From a checkpoint of a small mixture-of-experts model trained on Wikipedia.
Size: width 320, vocabulary 14953.
Below are experts of layer 3 (counted from 0) of a mixture-of-experts language model. Rows are named router (the router's row for the expert) and show model dimensions 240-319. Each number is 128 + 24 x the weight over its row's rms, rounded and kept within 0 to 255. Numbers have three digits each.
After each expert's rows: a language model's description of what the expert responds to. This comes from a sample of Wikipedia text that the model never trained on.

# expert 40
router:178098130099109146093084108088118157157152073114112083105106107131143163138112098156107109094159140139127115137103143124130141132121130130132139112108131167148107085129159142133131155175129108120143133141092112134102146123165122074107146120
It responds to: Final words of organization, school, festival or publication names, such as University of, Museum, Institute, Film Festival, Awards.

# expert 26
router:131185090098150116111088116087151103103116151090146142112136101187141106157117086129134129100143129097129167152108117180140149094132159161087179103168120143145105112142115127139132131108129114123141120125155148122129102168151086131106129075
It responds to: Backslashes, braces, brackets and dollar signs in LaTeX formulas, e.g. \frac{, \mathbf, closing ); also some word pieces in technical prose.

# expert 6
router:148115116151125091112118105149103155156154144120165152151095147075116153113173134141136099127119127134142135087127128146133160182153104137141130149159143151092176108092122104134103139169122121096158128117125106136098159075146112114125135123
It responds to: Prepositions linking a person to a team, employer or school in biographies, such as played for the, with the, University of.

# expert 28
router:151150150159168134092098158117119094122083128169104094138113119164148087113117153111113121094129135064125128151118114134102146108105165155101145151169108129147131089083152122083117140130133182153129093102127137067125153127101102143122142111
It responds to: Digits, decimals and pipe separators inside numeric tables and measurement lists, such as sports statistics, vote counts and sq mi figures.

# expert 9
router:121118151140122152106144096131139128130132105139142148127116149098187124119157127133128109136098169127102165139093159120121111152124152142089116123097129143092103117146115150162159073152108141129124130165112153104127143139094177182170089128
It responds to: The digits of four-digit years after 1 or 2, and decade or century words in dates, e.g. 1'970's, 2'007', late, th century.

# expert 50
router:161118116122114157100192149078162147109121152120104136110113136120136135129156124136121139160123062117136147124144153093135113140150081135132113102093135157097127149125125132122103109114130134161155155154123112076116120130172169112136143112
It responds to: Noun suffixes and topical nouns after prepositions, especially health, science and society terms, e.g. -ization, -ation, health, behavior, memory, treatment.

# expert 13
router:107122135112071137148148133147126140122112153130125168075141113111113176132109111168124137203127155089145156113149139130136135155161137121101114153170087119191127147124122094097107099083130161175149125152161132109120094099097159133142091117
It responds to: Opening pieces of lowercase or foreign-derived words split into parts in running prose, such as coup d'-ét-at, gy-ps-y, -inc-ited, -tr-ace.

# expert 37
router:139117122112104117123139137091163153131151138169133157080126178143147115103117141161122109207117129169132135114101172111131124136132061118094136103102108157106143146101141139100143178129118200134139114130107082104144126134132155106098133102
It responds to: Nouns for events, stages or actions right after "the", usually followed by "of", such as fall, course, entrance, death, arrival.

# expert 22
router:108158152121137105163127179121126100122156168119096097125133149135132109141125123163091125143136133111142123125115142130117116111143145155134158108119116131180147155121119182170110105122136201138162161116112148130161109143114128170140100096
It responds to: Verb stems, adverbs and word completions after is/was/to be, such as remained, still, quickly, harshly, discontinued.

# expert 1
router:092138153138110110141110128118082115150099149143092144139123112120112115122145145109133134100126158104113150141094142112145103134141094148140126103174157139150120095145140136116112138118112111086130106130096088124145201152170113107130123181
It responds to: Inner pieces of place and venue names, mostly US, often in sports schedule tables, such as Charl-ott-esville, R-ose Bowl, Henn-ep-in.

# expert 33
router:156124152115092126107141148098145103143156086129134125140139166057152147122150119127109132120123160112166103146078148155103163124179107111141142131136116166102119084108142129096158139091112121123125097102110122130138107128169128100129155123
It responds to: Nouns naming sports competitions or bodies after "the World" or "the", such as Series, Championship, Cup, League, Open, tournament.

# expert 42
router:135127124128102104121115099083097118151120104094147157107101112175135153143149139133142112104152184158176136138149128121092138117139129161132095119135126150094152097151142088161112120152114087106109109123110114117113132113143134095180125131
It responds to: Country, state and city names or their endings after a comma or in, such as Italy, Jamaica, California, -shire.

# expert 31
router:113122120108075115091077144140075131113164082117116185112075090142102144077164168105145144093125159105141128137104104114118150120158136141111138108163155166112156111087147116107115129123127117122128126105154178178111149141152103096122129131
It responds to: Scores, club-name pieces and stats in association football match results, transfer lists and career tables, such as PSV 3–1, Covent-ry City.

# expert 24
router:141159152117151107108094152112140126131147116147101097117104133147108121104131096116137137126147120126120144157110113119099139099125137104122141127179160174122149146083146134081174130125169111123065172146157166157102126170132104104139173140
It responds to: Section heading markers, line breaks and table header cells in Wikipedia layout, such as ==See also==, | Party, Personal information.

# expert 41
router:105102119115139104125142115117158157124116160135113154150132149126134125108116127170117140089126142121074170131159107131139097146112155159115147122112130114135151158093110112166109124116114130181165087095136172115125099113145095135167150163
It responds to: Object and reflexive pronouns like him, them, himself, there, and digits or 000 in money amounts after $, plus some mid-word pieces.

# expert 36
router:151161134123158126180112086119114162141096090133160170153106108144157156187116116137160163104132123144156156115137100119159139137093135128147093155107136137118132139182146115138119121137143105165151137105145117126157139129110126133108118160
It responds to: Full stops closing sentences, often fused with the word end, such as s., ed., )., ".

# expert 39
router:139090133132166082156148117121142133120159156116162130139101145101112102164130097115069165137104126139138125121084131153135119108121134101142123097086146134131148129130125131162094076124140175157164179110110136126150129136095119127132106125
It responds to: Main verbs, often past participles after was or were, in narrative sentences, e.g. sold, held, launched, defeated, used, located.

# expert 12
router:178125112110138129129150158109103126107110095090141092147160109124121119149110121103098123113109144105142131158151114156142137105149132172099138099122092084119109126113148135171096120105098126163146115090150171161107127119140146156115139095
It responds to: Unit words and abbreviations after numbers, such as km, minutes, miles, hours, plus letters inside codes and URLs.

# expert 34
router:152136141107126093092128167083126115127135148158154119135153102119125099153092099134130180100131136153138149136120104116093163114138160123121126121163165126134114115112180148142158125139154116120094110113158130165109145103137098115126171134
It responds to: Pipe separators, dashes and header words in wiki tables, especially chart and sports tables, such as Year, Apps, Goals, Peak positions.

# expert 17
router:125125109143142151110139127137128106095103136099073126116104103143111142149110158090124118149099116107136131171126124171138114136145127158137118125146094141175119129143114143151090127118119112155091098112125149121152077151119106120103094130
It responds to: Word pieces inside Dutch, French, German, Welsh and Latin words and names, such as de, la, et, -ensis, sch.

# expert 57
router:134104106104134122105112161107135161130141161104099132120161112081149141109120100117161144158122105164145131093114169112150153115174111127124125139123123129133131138126104163108104137099116142155181110122103117169139080115122125149127129086
It responds to: Nouns or suffixes naming a person's role or relation after "as a" or "'s", e.g. director, brother, announc-er, politician, coach.

# expert 45
router:062121089075137147130113097147136115121185116095102178139124131130123111111121118138146130102114099115134142144137124098165082106138126128119121132142152093136134132152112118143114149154121120133089112129147132136151159174161139151148162139
It responds to: Letter pieces in transliterated Arabic, Turkic, South Asian names and terms, e.g. Al-R-ash-ad, Abdul, Khan, Singh, apostrophes in Mu'min.

# expert 19
router:067098090122139147090136118133131126110129130104149131115117122165101123129125173149144161142131122176149134113127125136104165141118128173143132116100115112155120103126106125132127136098106149140103078110094101128158132146154114135113156133
It responds to: Inner syllables of common words after a capital or short start, often in video game articles, such as T-ow-ards, Humble B-und-le, P-ok-édex.

# expert 3
router:137103121161103126152088136117156156168104153113149098158129166084127157174126116150177107153152117163110149103141108123130128151111164152108116150123117107085075105121144131126153162180135102150137118117125084123139120114175164159101159106
It responds to: Award words and the closing quotes, parentheses and periods after song, book or film titles, e.g. Tony Award, "for Best", Cadillac Attack".

# expert 30
router:138157112158114161113125133136116146087068138125146146156084107159114106146110118131150113129167127135152088156078096160144123096112145146098122137126171100141079083156116125105106154130153116110105136107094132120144152105091132109111140191
It responds to: Pipe separators ending a cell in tables, usually after a name or title, plus line breaks and dashes in name lists.

# expert 38
router:135136116120143125119154140153138097118129140161140123145123197121097144133150158153082163130127104122145151098136141132140110174114114075165148129096164112124145158090111088182105130161100162114146146156095110121124130120095144105155101114
It responds to: Prepositions and to following verbs of motion or ability, e.g. moved to, into, against, able to, returned to.

# expert 21
router:151143151138117160098158138115096133115150111157141155163091114146131062132093094104119132080147136138140138158121102137131114122114156089101129108168136094075129109128143123111099144150165165128124143140144149115136201120104067097106135160
It responds to: Pipe separators and cell contents in wiki tables of sports results, squads, episodes and asteroid lists, e.g. GEF |, Decision, 73 kg.

# expert 20
router:135122152099108112139102114137155174109146120150143087132115155129135121079145106120137140115158117160128130128138107138145164108105115103118086142086112162132130109130139165140131128105207155107109125106105122101138116126109155111102174109
It responds to: Line breaks and the first cell pipe of markdown table rows in sports, election and discography tables, such as | 1990 | or | Win |.

# expert 43
router:140151101114138120138121120154137141123113114109104120143133088170164068103121154148105111160158086116151133105165138105119125113138166126157143124152098124158131126137144135147154164127155164117136102122151165122134090107129097145134134142
It responds to: Function words like as, not, than, no longer and would be in comparisons and hedged claims, such as as late as, as many as.

# expert 16
router:183123118127111114109146112157153129139167145121118127087114153089154154132105107123111130148096104117115151142128160098078126119167087106132097074117122093112164149111123121123128146114093172139152155137093131100169096131151136154128124110
It responds to: Adjectives and nouns about music, film, broadcasting and public release in entertainment articles, such as television, published, jazz, live, public.

# expert 62
router:148118172082089125148131141100126121142122133164118090110148069154095096119124116096125144104189113135099104137097086150112128078105134142145107136135121134134090137126122179142124122165159162112124131116160106130110155125115162123139147074
It responds to: Markdown table separator rows, header cells like Votes or Notes, and taxobox lines such as Kingdom, Phylum, Order.

# expert 18
router:144135127162141103133158147124131160109140169107162109142115119093172121136120118130114094147103158121162135114153103120121155153138142123126167117129125129145137106107163150152131120119120155087143112138110161143130102119113127155130115110
It responds to: Relative pronouns and subject pronouns that open clauses in narrative prose, such as which, who, that, he, they.

# expert 52
router:140119121159149102145161117173142106107132158123141122150117166120135158168140110119089117153094146175136134105152125129095116121097165120136124144097142118133125144142094142145115102114118127149128098192161111172131109070073142159168096146
It responds to: Coordinating and linking words joining clauses or list items, such as and, , and, but, or, with, such as, besides, including.

# expert 29
router:114155107161129087178159158124121127084094120127138169142178095141115091127136157149102132181142154168150135120108133149126105096107162158137128118093099108087114098128133117117108103148139111143157145135123125154141114148088085135103147119
It responds to: Colons ending a label or event title in lists and tables, as in Architects:, Individual:, UPC Unlimited:, and the line break that follows.

# expert 15
router:124133140104092122109123129101118112155130125112100155113154099151118098108132110152135150117154173139106115130137165111146095164147129075107156136121042163125162105123115125070153133103090138141127141095141118142123148135189146147126119140
It responds to: Word pieces inside capitalized names of institutions, parties, companies and committees, e.g. Pres'by'terian, Co'al'ition, Resp'ons'ible, Inter'face'.

# expert 0
router:150116112115139158133122137141105104143155125147121133121091107107105103155135172127121165079155168144109095141109122125128136104095145075169105104125121131102135092140187138124130135136115109161105137089094138152159159106151119118121137150
It responds to: Pieces of car makers, teams, companies, and tournament names in motorsport and tennis results tables, such as Ford, Nissan, GMC.

# expert 25
router:177098116122138130126085179126132133154138113201138120101101133133151136107132112125117149086096086120113092125122119189128116085110103095115087117167109109089141117098149138098100129128146185148140116112150149159146184120138124106095162106
It responds to: Pipe separators, signs and digits inside numeric standings or statistics tables, such as +0.210, 0.222, | +4, and semicolon-separated stat rows.

# expert 5
router:132153109125161060136115157112141125114148180113170124146143116099156109135126113125131145148110105126135129081121116114139173100132134147102164118085104158133124118146148097142153172121151188092165150141124131153121112131131128119100125124
It responds to: Determiners and subject words starting a sentence, often before is or was, like The species, There, These, Its, The film.

# expert 54
router:130083180156118088165082127149135131132129115139141106128122113159161126157190135129162113149132093130124132116120104143168142093094168122164095153109121191109113134103124127164167136116168137132100181160114096134123066183084152131090122136
It responds to: Line breaks after headings or list items and before new paragraphs, plus reporting verbs such as stated that, announced that.

# expert 58
router:150108096125093149102177138074137149121141141122130127132120164123183156114142115151122126160114127147145123106129160109119144145145082118112148126100129110149119137128121136127120125115105161113144129120116113113156108127164160093110153111
It responds to: Head nouns, often ending in -ation or plural -s, after the or possessives, such as government, relationship, forces, system, society.

# expert 51
router:132091129107133119139110124163103120148133111100082112121123102151118133082120100179136096157148166150124140112119136120119095150126046157094137139119101122132138138108104138105117116145116166164171119111156129117117108181105131116128105117
It responds to: Byte pieces of Japanese, Chinese, Thai script, plus opening stems of rarer English words like aut-ism, cl, myth, emot.

# expert 49
router:169124130128109153127135141098128106118133128134120170094133146128146130107133123103123094122139103129120094133108179126154147118169121135135132121078115088153123145124113126137142148094105157081128149089082107149142104166153171098082163132
It responds to: Nouns naming kinds of settlements and facilities in place descriptions after "is a", such as village, parish, community, resort, station.

# expert 10
router:159121156116145154061123087093148100129082136115120115093098080134133100128099145145132131125137137172120113177108138107083132166134150124130142124112134122145118164163146126146155074168137142106145088114112169111105167169107118141126127144
It responds to: Field labels and first characters of values in infobox-style key: value lists, such as Date of birth, Release date, °E coordinates.

# expert 55
router:063098106127136152138137130181169172138164083117140147116141172118091151128149118148151085122123157161112083101154175094149110175129127104104093126156150118084139129123096113098107177120126117083131106146151067179134149130137181133142133118
It responds to: First capital piece of names after by, of or the, often in fiction, wrestling and anime summaries, such as Sh-uuki, Rom-antica, Operation.

# expert 53
router:140133065126112161176149147102115106128107121101080127119097139128091142179057138106151121094134141091139134157157133137121159135130160147125150099126095108150154139127094117104125133156108111153102108121129098156110118136121121155105127145
It responds to: Single consonants and short pieces inside German, Scandinavian and other foreign names and words, like haus, -d- in Generalmusikdirektor, -f-.

# expert 47
router:145116148106105122119149116064115171161117126154155115106141095117123139122146099122128163149154117124126188104112120083099122111145100106103108137098143182132133113139167125084131165111161100101154148147126142111099095112172150127130154133
It responds to: Nouns in job titles, ministries and section headings, such as Minister of, Secretary, politician, footballer, election results, studies.

# expert 61
router:130121157147126104140108098140122143118135134180066116126128119082135116078100159170110087166113161109111161106079157164177114177163157098129146145151095128140139112115125149114133157139107104137125126114111172124107114129148099140128127107
It responds to: Date phrases like "on November" and year digits, plus name pieces of American sports teams, such as Minnesota Tw-ins, New Orleans S-aints.

# expert 63
router:126095148103147155137118076202146146117124142122102141150156105120115133122155168155129140078160112116112166155107154129103163107103124110127096149120125088131095105147111163116162103130157181140066159104131163128147140110113123152174124159
It responds to: Decimal points, commas, degree and minute marks inside numbers for heights, coordinates, vote counts, e.g. 1.85 m, 33°45′41″N.

# expert 11
router:129152116097152121153094092157138125115114122098118119086107084146091124126122142145147109094126133144094131108113146124072144169136162098129105121135169175116150131159134177133145078139156140136153126107131137116122145153096070142125129136
It responds to: Dashes and pipes beginning lines of infobox lists and tables, plus hyphens inside compounds, as in - Education:, second-in-command, | 1996.

# expert 46
router:180126111080138165123117128107122133134132111092115137107148129140085118137116178138138102153168143118155117122107147106129096119104103136137110129097141167141058126115138131118105158107114141115172133152107118149087179101164163095088134080
It responds to: Words and word pieces inside names of military units, states, laws and places, such as People's, Royal, Battalion, Desert, Act.

# expert 4
router:138133138109142143115115115118135125133122137138118132085148125141144121114125150097135095171085115094133115120161121117124162130173141167099150154126106111145160101121140145125100181052116160150145144169124155156153120124186148120116161144
It responds to: Nouns for groups and units in census and statistics prose, often after of or other, such as household, families, females, businesses.

# expert 59
router:157087114118165110126154096158140147135132144100170124133128163105135135129140115161126140158131115133140125123142081168149140141092119090148076143121139105119140132114138087125138154152133157116133126112144096147108118102059150118135141153
It responds to: Determiners the, this, these in the middle of sentences, mostly after verbs or prepositions, as in amended the, of the, between these.

# expert 7
router:068077133149162151156115137123097120162121056129127146136134110118127112140142151104131133123133106116129131133166106108155133152166088117167134109147094112130120140139117120132136095108113101181150125155118129093173131095153119092123099166
It responds to: Inner pieces of personal names, mostly Spanish, Portuguese and other non-English ones, with accents, such as García Cerv-ant-es, Jes-ú-s, Fu-oc-o.

# expert 60
router:092123132141136165152099102162126129150072079138142145133114142136096165111170136107168099135126177123118105127094111108116140112121121140150105083167169125120129131151121110115123155116149086092111104154118125138102165126161153112129076164
It responds to: First capital letter of a place or proper name after in, at, of or a pipe, such as Fort L-, B-ordeaux.

# expert 14
router:126102117150128108147155161166140162096158138117161103169107129120103119173153102115157091146112149096157098086188111153160108069141187114161140137160143119162124144117145131184114104149120148120150152149113122114127109143137109158152111137
It responds to: Auxiliary verbs after a subject (was, is, were, has been), plus first pieces of surnames starting a sentence, e.g. Robson, Barun.

# expert 48
router:114113135160142115113144158154132144134148142132167105100128142129102123158106115139114143114122126113145121094145127132122096145107162099164173141117155136108131133084119118177090108142100179147138160089098128114162128153095090121133114101
It responds to: Main verbs and auxiliaries after a subject or to in narrative, such as had, have, took, wrote, worked.

# expert 35
router:162176183145143170122152106109157136104120098132109078106147110185146119118126110121152121101143090152088098152140113161114142117119159104137147133102136159130115156134162101148156140105165147100097109096106132112128116192111125153172158094
It responds to: Line breaks and dashes starting the next item of infobox-style fact lists such as Coordinates, Country, Time zone, and See also entries.

# expert 56
router:124110162133132143156099122122151144139095118153111112103117133152122147122137113107169122101086125109118145192091117125111155095111101117140143126115094116127121138150160100120161101099165118088113164108126164129087115137139132099137151158
It responds to: Paragraph breaks and first tokens after = Title = headings, starting article lead sentences, e.g. The 2015 ..., Species of, List of.

# expert 27
router:095110189139140147131126093116095093162117090144113115154121131099115153136131127089120124122140136105110065129169095104151116146113134114167155144146153125131145153116116131123140128165123097173097125165135130142139142118144128118089128172
It responds to: The first capital letter or piece of a Western surname right after a first name, e.g. Scott D-ixon, Mc, Fitz, Garc.

# expert 2
router:109157078140128126142146133103107129116130143117151115167131133151157131158151151131120130133148123115134122112135141131176107102155127120112127093118133111142098145155145143140137088126115075122118156166131182118119161122131083148160128126
It responds to: Word pieces ending place and personal names, plus road numbers and regnal numerals, e.g. US 41, Route 74, Camp III, Rawnsley, Albany.

# expert 23
router:123139146133155122142170126141125176120135138167122129144132116125105112105149125096135154110119125147085087123123139127143114155138134132141116149164155106142128138157085123100111151161096114153115084166137090100130196113137164132152115159
It responds to: First names and pieces of given names, often in sports tables and personnel lists, such as Steve, Robert, Serg-io, G-abri-ela.

# expert 32
router:127136134129119134109137184111117086147137144123098109102113157130096143149120124166104148130125089117130168117124186148113113132139071107118170134135103144131184126134117142104115079122119165167174143122137144112142089148132128127129136125
It responds to: Verb stem pieces awaiting endings like -ing, -ed or -ation, e.g. continu, mark, sett, caus, stopp, boyc-ott.

# expert 8
router:149109075111133134137132117119101175128167138110142100129122156092110153108141132127067130100160122129143114118098140137120106194161091141132093128114150068097109147098128117116124164156121106121162087126111155133159144140130118116160121136
It responds to: Words and word pieces inside titles of songs, albums, films and episodes, often quoted in tables, e.g. Love, You, Heartless, Run for Your Life.

# expert 44
router:077090092122132145119130122149098103135125107118121159139136103157109125096151127131140134097098150101095133154152114113159148137129086125142113166138154075119143094147088111159164139158105109114099154109122101109135157101139120144156136140
It responds to: Word pieces inside Indian, Malay, Filipino and other Asian names and titles, e.g. Singh, Kumar, -ullah, Gopalkrishna, Neelakuyil.